{
  "experts_per_token": 3,
  "d_shared_expert": 0,
  "normalize_top_k": true,
  "routed_scale": 1.0,
  "init_std_router": 0.0349,
  "n_kv_head": 1,
  "norm": "rmsnorm",
  "attn_scale": 0.0884,
  "tie_embeddings": false,
  "parallel_block": false,
  "beta2": 0.99,
  "weight_decay": 0.14,
  "warmup_steps": 354,
  "final_lr_fraction": 0.0,
  "seq_len": 1024
}
Below are experts of layer 3 (counted from 0) of a mixture-of-experts language model. Rows are named router (the router's row for the expert), down (a neuron's output weights, with its number) and show model dimensions 128-191. Each number is 50 + 10 x the weight over its row's rms, rounded and kept within 0 to 99.
Before each expert's rows: "raises" lists some tokens whose logits its average output raises strongly, later layers aside. This comes from a sample of Wikipedia text that the model never trained on.

# expert 5
raises: "ipp", "ip", "ica"
router:49 54 55 40 57 49 63 56 52 39 43 46 62 52 40 49 43 71 48 45 47 22 50 47 50 42 53 38 38 48 47 37 54 65 39 54 60 58 53 47 44 31 54 45 34 51 59 57 41 53 33 52 59 53 46 55 42 62 40 54 47 58 34 60
down0:50 36 50 51 31 39 39 53 54 47 52 51 30 68 48 55 58 56 31 53 39 44 64 28 53 55 44 46 51 45 48 42 43 40 53 75 44 55 50 45 36 51 30 36 51 31 46 60 47 56 79 55 62 60 59 51 52 46 36 43 59 65 34 39
down1:62 48 50 51 64 45 25 39 47 60 47 52 34 61 44 56 50 57 65 34 52 40 60 51 49 65 50 50 59 49 37 30 40 56 64 46 48 48 50 55 47 48 66 54 43 40 61 67 51 49 57 49 68 51 51 46 47 61 49 51 51 56 33 50
down2:37 35 58 50 60 31 45 54 60 39 49 53 64 41 51 45 56 50 47 61 48 61 42 45 45 66 55 38 46 20 53 28 44 49 75 38 69 55 61 37 44 43 59 53 58 42 49 38 37 60 51 64 43 47 65 54 42 59 43 50 47 53 36 57
down3:61 61 50 56 44 53 60 43 65 46 49 56 61 43 61 58 48 62 39 53 49 48 53 52 43 60 55 77 40 40 56 59 29 50 54 53 37 48 42 51 34 39 32 46 57 39 58 54 55 37 55 74 46 56 29 59 63 62 48 50 37 47 47 52
down4:40 32 41 51 47 69 47 41 53 48 55 55 56 71 58 35 52 44 60 67 43 39 59 72 58 53 56 37 59 49 38 52 53 55 45 59 48 54 39 24 56 54 64 59 72 48 51 49 61 39 49 67 64 44 34 57 39 53 32 58 54 40 55 67
down5:37 44 59 41 27 51 54 59 48 55 50 46 51 53 39 42 58 53 58 46 48 54 46 31 50 31 64 44 38 36 67 38 57 38 45 74 17 51 47 59 30 51 47 48 40 25 62 48 63 65 53 49 57 51 61 50 57 63 53 53 50 52 50 51
down6:37 34 46 45 53 37 40 56 48 72 61 56 33 46 47 49 41 53 58 43 43 37 55 43 40 65 56 51 45 52 21 57 53 48 51 57 47 53 54 44 40 50 53 46 43 63 67 41 53 55 57 71 43 57 58 55 56 51 53 51 59 60 55 41
down7:40 55 48 39 67 33 41 49 47 59 49 32 56 72 51 49 52 50 40 53 64 52 61 49 45 52 36 46 42 63 52 49 47 51 51 40 36 55 49 30 43 60 54 64 47 62 46 57 46 71 49 53 45 41 52 44 31 35 61 48 41 50 40 58
down8:52 65 50 52 53 54 56 49 57 44 46 35 63 63 51 60 46 55 56 36 44 49 55 28 42 49 47 40 61 51 47 55 32 64 46 45 67 59 34 27 35 59 49 56 58 51 40 53 72 46 50 54 39 33 62 44 48 27 44 40 51 44 68 47
down9:35 42 42 58 46 61 46 34 69 55 60 42 56 60 64 38 48 48 43 56 50 69 55 33 55 53 34 55 49 48 45 35 70 53 42 60 50 61 59 51 54 53 55 51 51 54 34 68 47 51 47 55 47 43 44 58 54 53 57 47 46 43 44 49
down10:42 54 39 67 42 48 41 58 40 57 47 40 49 58 33 58 62 35 47 61 62 49 44 65 69 67 42 33 62 46 44 54 58 52 43 48 43 52 58 48 67 45 74 46 59 47 61 55 44 56 50 54 67 46 64 43 48 31 43 60 65 59 63 36
down11:33 41 69 27 57 44 41 44 62 43 76 46 41 63 48 59 43 53 58 45 51 41 49 47 53 57 37 54 47 58 38 47 48 53 60 45 53 32 53 61 40 63 48 58 49 63 58 42 52 68 59 56 60 35 45 54 39 54 70 47 63 48 45 66
down12:53 50 76 51 53 44 48 61 43 52 41 56 52 46 33 56 38 53 46 32 46 46 43 60 54 55 54 54 37 40 52 47 58 36 40 16 43 48 53 33 38 33 54 55 54 40 53 56 43 61 54 41 33 53 61 41 48 33 41 45 57 60 55 51
down13:58 56 55 34 51 47 57 50 42 43 45 84 43 60 43 41 40 39 54 33 54 51 44 58 63 49 35 33 53 50 47 49 55 47 54 46 45 46 60 35 49 33 63 46 37 39 35 37 62 44 66 60 58 53 56 59 52 49 52 56 58 78 34 35
down14:41 36 52 74 43 38 59 50 45 46 62 63 31 30 45 63 54 54 56 43 51 45 53 60 37 55 47 45 60 51 50 47 52 42 55 50 39 52 43 53 30 72 53 46 47 56 55 39 58 51 64 39 25 59 30 63 47 59 65 48 60 41 70 20
down15:68 47 44 43 63 64 53 47 38 52 47 47 63 68 55 60 64 47 41 40 52 58 49 58 55 65 65 56 71 61 54 82 49 60 57 46 52 52 46 55 55 38 65 63 35 51 53 37 28 67 51 54 43 53 51 43 33 58 52 57 56 54 55 53

# expert 27
raises: " growth", " yards", " size", " buildings", " equipment"
router:44 60 44 45 56 55 64 64 65 47 54 60 67 51 50 74 37 54 61 68 49 39 45 67 57 58 43 55 58 58 40 43 46 47 43 25 58 46 55 47 57 45 48 44 52 31 40 45 64 63 46 48 29 56 68 58 57 50 47 44 41 44 42 55
down0:47 55 41 62 55 73 57 54 55 47 52 34 48 65 60 45 61 48 53 50 56 48 73 61 36 49 29 53 35 70 66 35 58 46 47 82 43 35 50 63 68 48 47 47 64 56 46 40 65 42 57 46 56 46 49 50 51 58 58 41 28 52 34 59
down1:50 56 36 40 45 67 56 56 20 47 67 38 49 43 46 57 47 46 55 57 37 68 47 53 49 36 59 51 59 53 64 73 54 49 37 47 54 53 40 36 52 55 45 71 57 31 40 44 58 25 64 43 51 55 36 55 65 68 53 51 51 44 48 58
down2:61 46 47 41 42 57 34 52 35 54 44 61 37 44 44 38 40 61 66 60 71 43 55 50 40 60 61 41 45 61 50 49 55 49 66 26 56 38 49 38 39 67 41 48 57 53 52 41 55 56 42 44 56 40 59 57 49 71 42 46 43 35 49 51
down3:36 53 39 40 67 38 31 42 43 55 42 43 40 48 58 37 45 51 53 59 68 39 63 48 61 50 54 50 62 45 47 46 57 48 30 39 54 54 51 49 60 44 62 38 33 41 49 54 43 44 47 54 36 49 66 67 52 59 50 56 50 43 43 62
down4:55 47 64 44 49 42 45 41 50 62 38 50 62 50 46 50 68 80 42 48 70 53 46 49 64 54 71 43 57 66 52 58 31 41 48 64 61 64 44 41 62 51 47 36 56 56 38 60 47 42 48 45 50 45 38 52 48 54 52 45 34 34 35 42
down5:51 40 47 53 65 49 43 53 52 41 41 55 59 57 57 40 42 40 46 54 42 46 65 48 57 62 56 51 41 51 48 34 56 50 54 30 60 60 53 31 52 61 40 42 36 49 84 42 38 51 53 64 36 61 50 46 41 35 49 65 31 40 56 29
down6:48 52 41 49 78 33 68 54 44 46 61 54 51 69 49 63 44 66 67 56 42 50 38 50 69 35 52 40 55 30 40 38 47 50 59 48 59 41 63 35 51 55 44 56 61 54 47 45 35 49 47 48 40 47 46 42 51 51 44 59 62 37 60 65
down7:58 50 47 64 48 56 38 39 32 51 51 31 60 59 45 68 52 42 50 52 71 36 61 45 45 64 52 35 62 43 52 44 66 57 39 48 47 48 67 59 58 45 57 51 47 51 70 49 41 32 63 66 59 47 47 47 40 45 55 52 52 58 58 59
down8:48 50 56 45 47 46 47 47 33 38 40 63 70 41 49 48 44 45 36 54 56 40 32 56 51 58 30 52 41 53 47 41 33 41 62 52 44 40 58 23 49 48 43 49 51 43 55 54 54 43 43 53 47 40 33 46 46 34 33 21 50 54 41 35
down9:41 72 53 26 44 59 56 36 58 46 46 49 43 56 63 55 43 55 45 59 44 47 53 42 59 42 66 71 50 53 59 35 42 35 28 53 31 40 44 43 46 51 46 44 55 55 38 47 68 40 42 39 51 37 55 17 46 30 48 53 41 36 55 55
down10:55 41 44 43 48 40 37 61 46 66 40 49 63 49 56 75 44 56 52 55 49 36 54 48 37 61 44 59 50 64 47 37 59 59 41 40 62 46 43 50 47 50 54 63 27 59 36 48 44 63 61 57 43 52 34 54 71 44 53 46 33 27 48 47
down11:57 50 51 49 40 58 60 66 59 45 46 46 56 37 54 45 45 58 60 43 68 54 51 38 47 62 45 61 46 37 51 52 65 61 44 65 59 57 44 75 31 44 53 53 62 41 36 42 47 38 44 54 71 48 47 48 49 45 44 49 54 40 42 58
down12:56 30 45 45 48 52 49 50 39 51 65 46 54 73 39 43 62 57 41 72 64 62 58 43 52 45 69 46 35 51 49 71 40 36 46 52 48 54 44 58 48 43 46 56 37 67 43 55 61 39 49 52 48 50 45 50 47 50 46 42 42 48 45 63
down13:66 42 46 62 44 70 53 42 38 41 47 62 52 36 60 51 46 49 41 29 51 46 36 41 71 56 58 55 56 48 46 64 43 58 51 53 64 58 48 46 54 48 21 54 57 55 63 48 50 43 68 55 28 21 57 59 51 39 40 34 46 45 60 42
down14:36 51 58 50 69 42 53 57 62 64 60 77 31 41 39 56 72 49 42 46 67 61 54 39 59 53 57 45 65 49 31 62 44 46 39 43 34 48 51 48 43 49 70 59 49 37 52 42 50 48 66 44 38 45 41 58 53 39 47 52 58 58 51 58
down15:63 53 53 57 40 67 55 60 55 48 55 34 57 52 57 50 44 52 33 53 57 51 63 70 58 61 35 54 53 57 42 54 57 26 48 56 43 43 42 58 51 67 43 33 64 73 58 51 41 45 61 61 47 29 45 65 39 48 57 56 57 39 78 51

# expert 11
raises: "ific", "lands", "isation", "iance", " tracks", "iform"
router:56 46 47 49 62 73 62 59 75 42 34 61 60 58 60 67 35 56 55 47 51 34 63 61 52 36 54 44 38 40 52 60 62 51 52 56 38 61 44 61 61 36 55 51 41 65 51 53 63 53 47 44 57 44 50 63 50 24 47 59 49 36 36 45
down0:51 44 44 41 41 62 60 55 46 44 55 56 18 44 40 36 48 43 53 23 44 55 49 35 55 57 40 50 53 57 48 40 46 58 41 69 55 49 43 59 45 43 52 55 34 58 53 53 57 58 52 63 56 60 61 72 43 52 56 57 60 51 48 66
down1:57 51 35 41 50 53 45 43 53 69 37 39 44 44 34 45 60 50 61 40 37 42 63 49 58 59 46 58 45 58 36 41 40 72 48 46 53 46 43 44 48 48 36 28 41 50 56 48 59 57 33 65 58 46 58 54 62 56 57 49 62 41 51 51
down2:51 49 61 40 47 52 49 48 36 55 38 57 55 59 44 56 31 52 53 43 38 59 45 46 44 46 63 35 49 52 52 48 68 32 64 65 71 73 63 50 46 73 56 62 69 43 39 44 53 64 56 51 35 31 53 40 55 55 44 47 57 53 50 51
down3:60 57 55 46 43 42 48 39 50 33 45 47 45 36 52 49 44 52 37 53 36 54 58 55 35 52 73 37 51 52 60 46 31 56 48 62 55 49 49 47 46 48 53 68 50 49 54 41 49 52 50 51 51 73 57 36 50 50 57 54 47 47 41 48
down4:35 37 51 62 55 52 62 56 60 56 41 60 35 44 36 59 60 31 40 55 58 48 54 40 47 47 44 54 61 56 40 62 56 51 38 52 56 46 54 37 50 46 50 39 63 39 41 47 53 53 55 36 45 52 76 24 64 69 45 53 60 43 55 50
down5:39 48 42 55 48 44 80 38 59 56 60 43 47 47 51 37 47 47 37 54 64 35 40 62 59 47 54 48 60 43 52 56 65 61 48 43 44 49 59 41 40 44 62 53 40 60 55 53 43 59 61 34 38 40 61 41 64 37 61 61 75 59 58 60
down6:61 50 60 29 58 44 49 70 56 45 56 46 52 51 41 68 59 49 48 51 33 50 42 48 52 51 64 66 59 55 57 62 51 46 52 47 42 63 58 34 65 60 67 48 59 40 41 47 33 39 48 51 53 51 66 34 36 56 64 54 58 50 54 56
down7:65 60 47 57 53 32 41 47 50 32 35 58 49 35 59 37 32 39 56 24 65 55 61 56 61 35 60 57 28 44 46 60 55 41 54 47 47 49 34 74 34 55 48 52 47 59 52 51 52 42 40 49 49 53 45 59 72 45 62 55 47 62 40 50
down8:60 51 52 65 53 48 53 60 54 58 68 62 47 62 61 47 44 44 66 52 67 54 55 66 43 64 47 44 63 52 45 63 41 45 47 63 42 52 35 44 41 54 61 56 60 63 47 69 53 49 59 54 51 41 51 53 33 44 42 48 60 51 66 44
down9:40 49 67 66 59 36 64 56 43 44 67 47 61 54 63 42 41 61 59 42 37 59 50 57 38 62 56 45 56 52 56 55 50 59 56 59 45 62 38 58 47 58 38 62 67 47 45 59 56 53 33 63 42 43 49 54 56 45 51 61 48 48 47 41
down10:33 47 35 31 58 47 57 54 34 57 18 52 52 49 40 55 48 60 37 42 53 55 58 50 73 53 54 71 28 46 53 70 65 38 65 47 58 28 42 54 45 35 61 41 48 44 47 45 58 32 44 48 34 44 36 55 59 42 61 38 52 37 44 50
down11:65 60 53 44 57 47 59 45 52 52 48 71 47 38 44 39 56 48 58 52 59 51 44 39 58 20 51 65 60 26 58 45 52 48 44 31 56 55 64 59 40 49 43 52 40 38 42 54 56 72 43 35 47 73 62 21 48 40 59 63 50 57 43 56
down12:56 56 54 37 52 40 46 67 51 41 60 69 53 45 36 56 42 39 38 48 26 50 46 42 33 44 50 46 58 52 57 52 49 37 56 44 41 59 63 65 48 54 27 49 72 46 46 36 43 57 57 60 38 63 54 37 46 43 56 60 31 41 44 53
down13:53 38 53 42 62 44 59 48 55 55 58 42 45 43 49 60 58 44 68 60 41 53 45 66 41 45 59 46 59 45 44 53 54 47 62 50 34 64 38 49 51 49 48 67 57 47 48 49 54 50 53 47 51 31 55 52 65 43 48 54 47 46 42 42
down14:45 49 58 51 55 54 45 40 70 29 38 62 47 57 70 55 67 63 49 73 60 51 37 52 45 42 45 49 49 47 51 41 41 58 57 51 57 44 43 40 48 57 50 49 84 58 64 52 62 47 47 33 52 33 37 59 30 56 58 55 42 49 60 50
down15:48 52 52 48 45 58 33 44 48 41 32 47 48 65 64 35 40 37 60 49 48 59 71 35 43 50 46 64 63 59 60 55 51 37 53 64 66 43 48 45 41 53 60 38 40 59 62 62 51 42 45 47 47 46 36 59 56 41 33 34 41 50 55 54

# expert 8
raises: "play", "face", "ball", " Released"
router:61 53 59 51 46 48 34 50 47 42 49 47 47 57 51 34 45 37 41 43 37 53 54 44 48 31 53 48 40 34 55 49 48 46 51 52 53 57 38 49 58 56 58 58 63 45 37 58 61 43 47 53 55 28 68 71 51 48 41 42 49 57 37 45
down0:60 44 48 36 37 64 46 31 69 69 42 42 58 43 62 52 59 43 34 57 57 58 27 48 55 62 44 34 44 69 38 41 50 58 36 40 74 40 63 59 54 38 53 52 41 39 53 65 50 35 53 51 35 62 53 38 40 41 54 60 46 47 50 40
down1:66 49 52 42 43 51 48 42 39 47 63 46 51 34 54 40 48 49 49 47 71 70 62 55 50 49 51 68 46 51 52 53 45 54 67 54 52 44 60 41 34 52 50 25 56 37 41 51 54 53 48 71 61 33 47 38 48 39 39 52 47 47 67 44
down2:54 39 40 53 35 50 59 52 45 41 55 37 61 47 42 60 58 44 50 52 58 37 44 49 56 51 52 55 66 49 47 39 31 39 51 55 57 65 44 70 59 39 49 32 48 46 45 33 45 34 41 50 60 45 50 46 65 48 65 17 53 40 67 60
down3:45 46 48 65 45 42 37 33 49 57 63 57 58 27 65 57 49 59 62 47 59 36 56 42 29 47 49 49 44 53 55 47 48 44 49 58 63 50 48 54 37 56 66 55 49 48 58 42 31 33 57 63 65 54 54 44 59 51 53 39 54 64 57 30
down4:36 54 51 52 42 31 46 51 63 66 55 57 45 39 59 69 40 46 45 46 45 57 37 53 51 51 52 40 46 51 59 58 51 60 49 37 39 45 33 56 40 50 57 54 40 59 43 40 50 43 48 38 39 27 66 56 61 40 55 55 35 40 50 44
down5:38 30 47 38 51 54 63 55 40 37 56 41 43 53 43 41 46 47 59 63 42 38 55 55 44 38 62 64 60 55 38 48 55 54 34 55 53 53 50 58 62 39 46 46 61 65 59 47 63 58 39 46 26 47 44 66 46 38 62 51 51 52 44 69
down6:51 40 64 47 48 42 51 59 28 47 52 43 43 43 57 42 45 65 57 50 75 72 38 47 47 47 46 52 37 46 56 46 34 56 48 21 54 62 41 46 42 65 57 51 47 57 47 49 60 51 50 38 52 31 53 52 45 48 36 27 54 52 45 54
down7:68 40 39 51 41 61 59 69 57 51 54 52 45 59 34 44 59 51 41 59 53 44 47 47 70 46 56 49 45 47 41 47 40 43 44 50 45 44 42 61 64 45 46 62 37 82 56 39 54 57 56 42 65 53 26 47 44 53 57 48 38 55 61 60
down8:56 42 35 63 60 57 45 54 45 41 33 36 40 52 45 43 39 53 53 79 47 44 44 44 59 53 68 47 60 64 43 52 60 56 42 44 67 50 71 42 55 53 50 45 58 58 49 43 60 47 31 30 55 55 62 52 44 49 51 59 55 45 59 59
down9:36 51 51 47 65 49 63 48 37 39 41 41 57 50 40 38 49 60 30 57 65 60 55 37 39 60 42 65 42 51 51 53 55 62 41 55 55 53 66 44 55 56 57 48 47 53 31 36 40 48 44 58 45 44 50 63 62 46 54 72 37 43 40 48
down10:49 47 35 57 38 52 50 37 73 53 44 48 64 48 35 56 40 47 56 53 57 58 63 53 38 49 43 56 54 41 43 52 67 54 51 49 54 45 48 57 79 50 64 68 51 46 51 14 40 36 45 55 70 62 48 48 61 52 52 46 43 42 66 41
down11:56 48 49 60 63 49 47 55 48 53 45 48 54 56 51 39 24 49 54 61 48 55 74 49 52 79 55 53 52 48 49 49 60 24 59 20 38 37 54 54 48 50 52 68 54 40 39 54 48 55 39 44 47 52 54 47 52 55 39 57 42 35 50 46
down12:49 34 69 50 49 37 55 35 35 53 50 51 65 37 43 50 45 45 38 68 57 46 31 47 48 42 42 51 50 47 64 38 55 42 34 39 71 42 61 52 65 42 40 53 62 53 49 38 58 40 54 50 37 48 24 57 58 58 35 57 54 40 48 63
down13:52 59 51 60 51 46 32 51 54 50 41 54 31 39 44 56 30 52 61 52 38 58 56 45 44 57 30 56 25 48 38 48 33 61 31 47 34 40 57 55 38 51 68 57 71 43 55 44 53 47 47 57 45 42 63 46 55 49 49 55 36 46 55 36
down14:51 53 54 51 40 33 66 56 42 57 40 52 54 58 49 50 60 35 49 50 59 51 49 52 37 47 51 43 33 60 56 38 54 48 43 41 75 31 59 48 39 33 61 40 47 48 49 35 50 38 57 52 48 63 47 42 49 53 42 54 47 46 30 14
down15:48 41 30 83 49 63 53 64 34 60 68 49 55 62 25 52 45 46 45 38 56 44 62 34 40 35 50 58 50 54 66 46 56 40 56 46 56 65 45 53 71 62 55 56 45 40 48 34 57 40 55 50 58 48 33 43 64 61 43 37 78 46 54 70

# expert 29
raises: "ipp", "ica", "iro", "ai", "ase", "ive"
router:53 50 56 59 52 55 56 56 57 44 41 60 45 44 36 48 52 62 57 50 66 45 57 54 61 50 54 40 39 75 44 37 47 47 49 60 58 40 57 65 38 46 44 41 58 46 54 57 55 28 42 46 53 52 38 48 50 49 44 60 47 58 52 61
down18:36 52 56 45 54 52 49 57 50 64 82 46 41 55 48 46 45 48 58 49 50 44 41 38 40 43 63 48 49 64 67 53 59 70 67 73 47 49 47 59 35 52 49 45 49 40 47 53 58 54 32 37 46 49 62 57 58 62 34 34 60 60 63 45
down19:49 61 43 44 54 33 41 66 54 51 47 52 71 50 58 64 51 39 33 47 42 56 56 53 54 58 52 53 50 43 58 41 68 45 48 55 49 44 49 63 39 47 58 51 48 46 51 54 54 51 60 64 59 63 40 35 49 50 44 58 59 59 32 43
down20:41 38 56 42 45 63 40 45 41 53 44 53 62 52 55 48 38 51 59 58 64 69 30 53 40 48 50 56 44 56 33 37 66 49 34 47 65 38 55 61 52 47 45 43 33 42 44 45 47 40 70 48 38 31 47 47 42 40 62 45 39 32 68 41
down21:37 59 51 48 41 59 47 59 49 39 47 41 49 42 59 49 36 51 54 47 42 45 49 55 60 51 36 41 53 74 40 52 52 55 55 47 45 50 58 50 39 75 70 52 55 33 35 50 49 58 51 51 54 53 64 42 53 62 58 46 51 46 55 46
down22:27 67 56 51 45 50 36 41 68 57 40 62 59 52 45 38 38 55 23 35 40 54 59 65 65 47 53 64 40 59 57 64 45 55 68 36 29 39 20 46 63 56 73 65 46 43 49 38 63 44 31 46 68 64 34 35 65 56 52 43 73 50 44 64
down23:64 38 47 62 61 51 54 43 64 61 44 64 29 62 84 55 48 44 55 23 59 48 50 56 60 61 58 46 43 47 48 62 54 57 65 51 46 47 50 50 55 48 49 43 57 51 58 62 44 40 57 53 37 46 44 41 49 53 35 55 58 58 44 37
down24:38 59 58 37 46 40 49 64 56 47 40 54 54 52 39 62 43 54 37 54 47 33 61 56 63 64 49 44 39 45 46 44 70 54 41 39 48 61 63 56 44 62 60 42 55 44 61 38 46 40 60 49 52 51 54 55 44 53 34 53 44 57 63 36
down25:30 56 48 51 41 60 54 67 64 45 55 60 65 39 57 63 61 45 23 78 56 54 36 50 39 53 58 59 37 52 66 75 48 58 50 39 43 50 47 52 54 57 51 50 54 42 51 54 33 32 73 46 70 26 38 58 37 53 35 39 55 54 45 53
down26:40 55 61 48 41 43 41 56 46 34 54 75 45 41 39 37 35 57 50 36 67 43 57 51 65 32 55 51 59 58 54 49 61 46 55 49 52 37 62 35 42 63 63 45 49 48 39 63 57 66 60 68 44 57 48 61 26 65 43 48 42 65 64 40
down27:45 42 68 60 52 50 49 49 61 61 50 51 56 49 60 60 60 51 55 59 48 63 35 58 48 47 51 47 43 55 43 59 53 49 44 62 58 55 41 62 46 39 53 38 58 34 48 47 40 41 51 60 52 38 41 48 44 48 70 49 48 53 53 50
down28:45 52 57 42 41 43 75 35 40 59 50 53 66 59 54 49 68 48 49 58 53 51 53 44 52 30 55 51 51 68 55 52 58 39 49 49 48 47 39 66 50 56 60 33 66 37 35 56 51 45 61 68 55 47 57 33 37 51 51 44 51 54 56 55
down29:44 39 59 53 38 30 55 56 38 27 46 58 60 67 50 55 51 44 37 61 37 33 70 32 35 48 53 55 54 46 36 48 45 36 49 32 55 51 61 38 57 39 49 39 38 39 43 50 47 31 64 57 56 52 61 59 31 32 42 60 62 50 25 43
down30:32 65 50 48 47 55 30 45 58 58 46 63 50 36 41 57 55 42 53 38 57 62 60 58 42 51 28 63 64 57 60 48 38 41 54 47 59 46 44 52 49 68 48 37 67 39 65 43 42 41 51 38 49 51 42 36 63 42 55 42 71 51 47 50
down31:65 55 61 64 51 58 47 46 60 55 56 44 36 52 52 53 46 53 33 71 45 62 41 35 45 34 29 67 54 49 49 37 55 36 55 42 53 53 59 49 52 54 53 51 59 48 48 30 39 39 63 56 43 43 57 49 46 28 50 49 52 25 33 61
down32:52 27 50 54 50 55 55 44 69 58 57 34 51 75 42 51 51 54 60 53 53 52 44 49 26 45 60 44 35 41 42 43 46 64 44 40 57 45 68 62 45 50 54 54 62 61 52 55 41 41 46 59 48 51 47 67 54 54 32 60 40 57 52 52
down33:59 43 47 48 35 50 38 64 40 52 48 55 45 57 53 39 58 55 56 49 46 44 54 48 60 57 58 64 61 43 33 48 51 53 65 70 42 49 64 47 37 43 63 42 57 49 65 37 51 37 78 69 53 52 33 45 56 23 43 57 55 53 54 56

# expert 21
raises: "mith", "'", " are", "hip", " include", " like"
router:54 62 42 55 79 60 56 48 50 57 42 51 51 41 55 64 37 53 39 43 65 50 45 54 49 58 39 33 45 40 42 45 59 57 41 57 62 50 49 62 56 52 39 39 61 52 50 47 61 48 46 49 56 56 62 73 38 51 44 39 46 65 54 53
down0:36 57 56 52 56 39 30 66 48 50 25 66 50 32 55 56 52 58 65 52 38 59 53 53 49 59 53 61 40 53 56 57 40 31 52 37 43 55 59 61 65 54 56 34 70 49 42 48 49 48 41 64 57 48 37 36 58 47 59 25 65 48 68 22
down1:45 61 49 43 49 47 46 40 66 54 50 59 58 62 47 53 46 62 54 56 55 31 54 34 67 56 38 49 48 64 49 63 52 55 44 56 39 54 53 55 55 64 56 46 41 48 40 47 49 56 36 43 45 50 49 51 59 33 47 43 52 45 59 55
down2:62 61 35 51 44 38 61 58 45 64 45 42 48 49 46 74 50 58 41 43 46 56 51 63 49 60 54 42 55 37 68 60 50 53 60 50 47 38 61 57 54 52 55 70 49 42 58 45 44 59 51 53 57 33 57 37 44 50 44 44 52 48 61 51
down3:47 58 58 48 47 61 52 34 54 54 55 56 32 48 48 37 40 45 49 41 45 50 54 49 39 73 46 43 53 49 53 56 35 46 50 41 45 42 45 35 58 63 69 46 64 38 55 58 47 29 45 35 46 43 57 49 50 72 63 61 54 56 52 13
down4:42 56 51 53 56 52 49 53 46 57 38 48 43 57 49 40 52 62 55 52 44 57 62 43 45 65 49 39 29 42 49 49 40 52 46 54 47 38 52 59 59 54 64 41 54 55 25 60 40 47 52 46 41 46 56 57 44 63 58 53 51 51 37 31
down5:58 55 64 73 67 41 56 43 41 56 49 52 60 53 35 39 46 62 54 67 40 57 58 40 48 53 41 43 52 55 57 71 42 54 54 37 58 77 55 34 42 49 40 41 51 64 35 61 49 49 56 62 40 54 60 46 52 39 55 58 45 43 39 53
down6:57 49 67 52 44 60 44 53 56 60 44 35 54 68 73 53 62 51 42 46 45 40 40 43 58 47 39 54 64 47 60 50 40 57 59 53 40 52 42 29 58 58 71 47 49 40 57 63 56 47 42 54 59 48 65 36 65 34 38 51 63 57 60 51
down7:58 42 50 56 41 51 46 56 43 56 39 68 51 41 40 52 70 45 38 61 46 44 40 38 53 60 32 69 57 47 45 61 42 61 54 52 51 50 46 52 38 51 45 29 50 48 55 38 54 66 47 55 38 21 65 54 58 67 45 54 53 52 55 41
down8:58 45 66 58 49 53 53 58 34 42 54 58 48 52 61 52 43 58 65 77 42 51 41 69 36 62 41 52 43 43 41 41 45 46 46 50 43 46 47 64 56 33 53 36 65 48 49 48 55 23 60 48 35 40 50 72 30 50 42 60 53 70 53 51
down9:54 54 59 55 46 31 54 60 29 42 47 59 68 59 54 46 51 52 61 45 59 44 51 59 64 43 58 55 58 52 54 35 53 56 64 60 40 49 56 61 27 38 48 49 47 62 52 68 43 65 40 60 55 49 56 43 66 45 61 55 45 36 57 56
down10:48 50 47 50 46 77 62 41 44 49 69 44 48 45 39 56 33 65 68 55 56 64 79 58 45 57 54 38 47 43 44 45 52 44 52 46 65 39 58 50 54 71 47 59 42 62 45 48 59 40 43 43 57 48 65 35 59 53 51 51 50 31 76 57
down11:55 54 38 41 74 49 56 50 49 41 51 61 36 50 43 54 45 51 56 37 49 56 57 49 39 43 51 45 46 41 54 51 44 37 45 50 53 26 53 49 40 38 54 56 56 39 66 30 36 29 36 48 45 60 47 58 48 58 46 41 53 51 58 45
down12:38 54 63 55 49 57 52 63 52 43 60 64 38 42 53 60 41 54 51 50 63 51 51 55 38 58 44 38 53 52 51 47 31 37 77 49 41 35 49 52 39 47 59 68 55 50 60 62 54 66 46 45 54 69 63 51 43 52 58 63 63 45 55 45
down13:52 48 21 47 55 46 46 60 45 55 60 58 42 40 49 46 47 40 69 46 51 65 61 65 58 47 49 61 40 57 42 45 58 49 55 55 53 76 67 58 55 74 57 50 43 51 37 58 55 49 55 40 62 52 65 50 55 61 73 52 49 29 46 56
down14:71 46 51 50 55 54 35 50 59 49 54 44 41 47 29 31 64 31 46 70 54 42 56 37 64 65 58 53 48 46 51 40 32 58 49 57 67 44 50 33 63 64 53 55 52 33 63 59 58 50 50 44 62 43 52 49 45 56 57 55 69 50 57 38
down15:63 54 32 48 52 31 44 43 33 42 45 56 34 36 42 58 53 53 60 36 54 68 41 45 58 69 73 46 47 40 58 34 39 57 38 38 46 40 60 52 56 51 50 61 53 36 61 40 34 41 60 56 48 41 43 43 49 63 69 74 54 49 37 49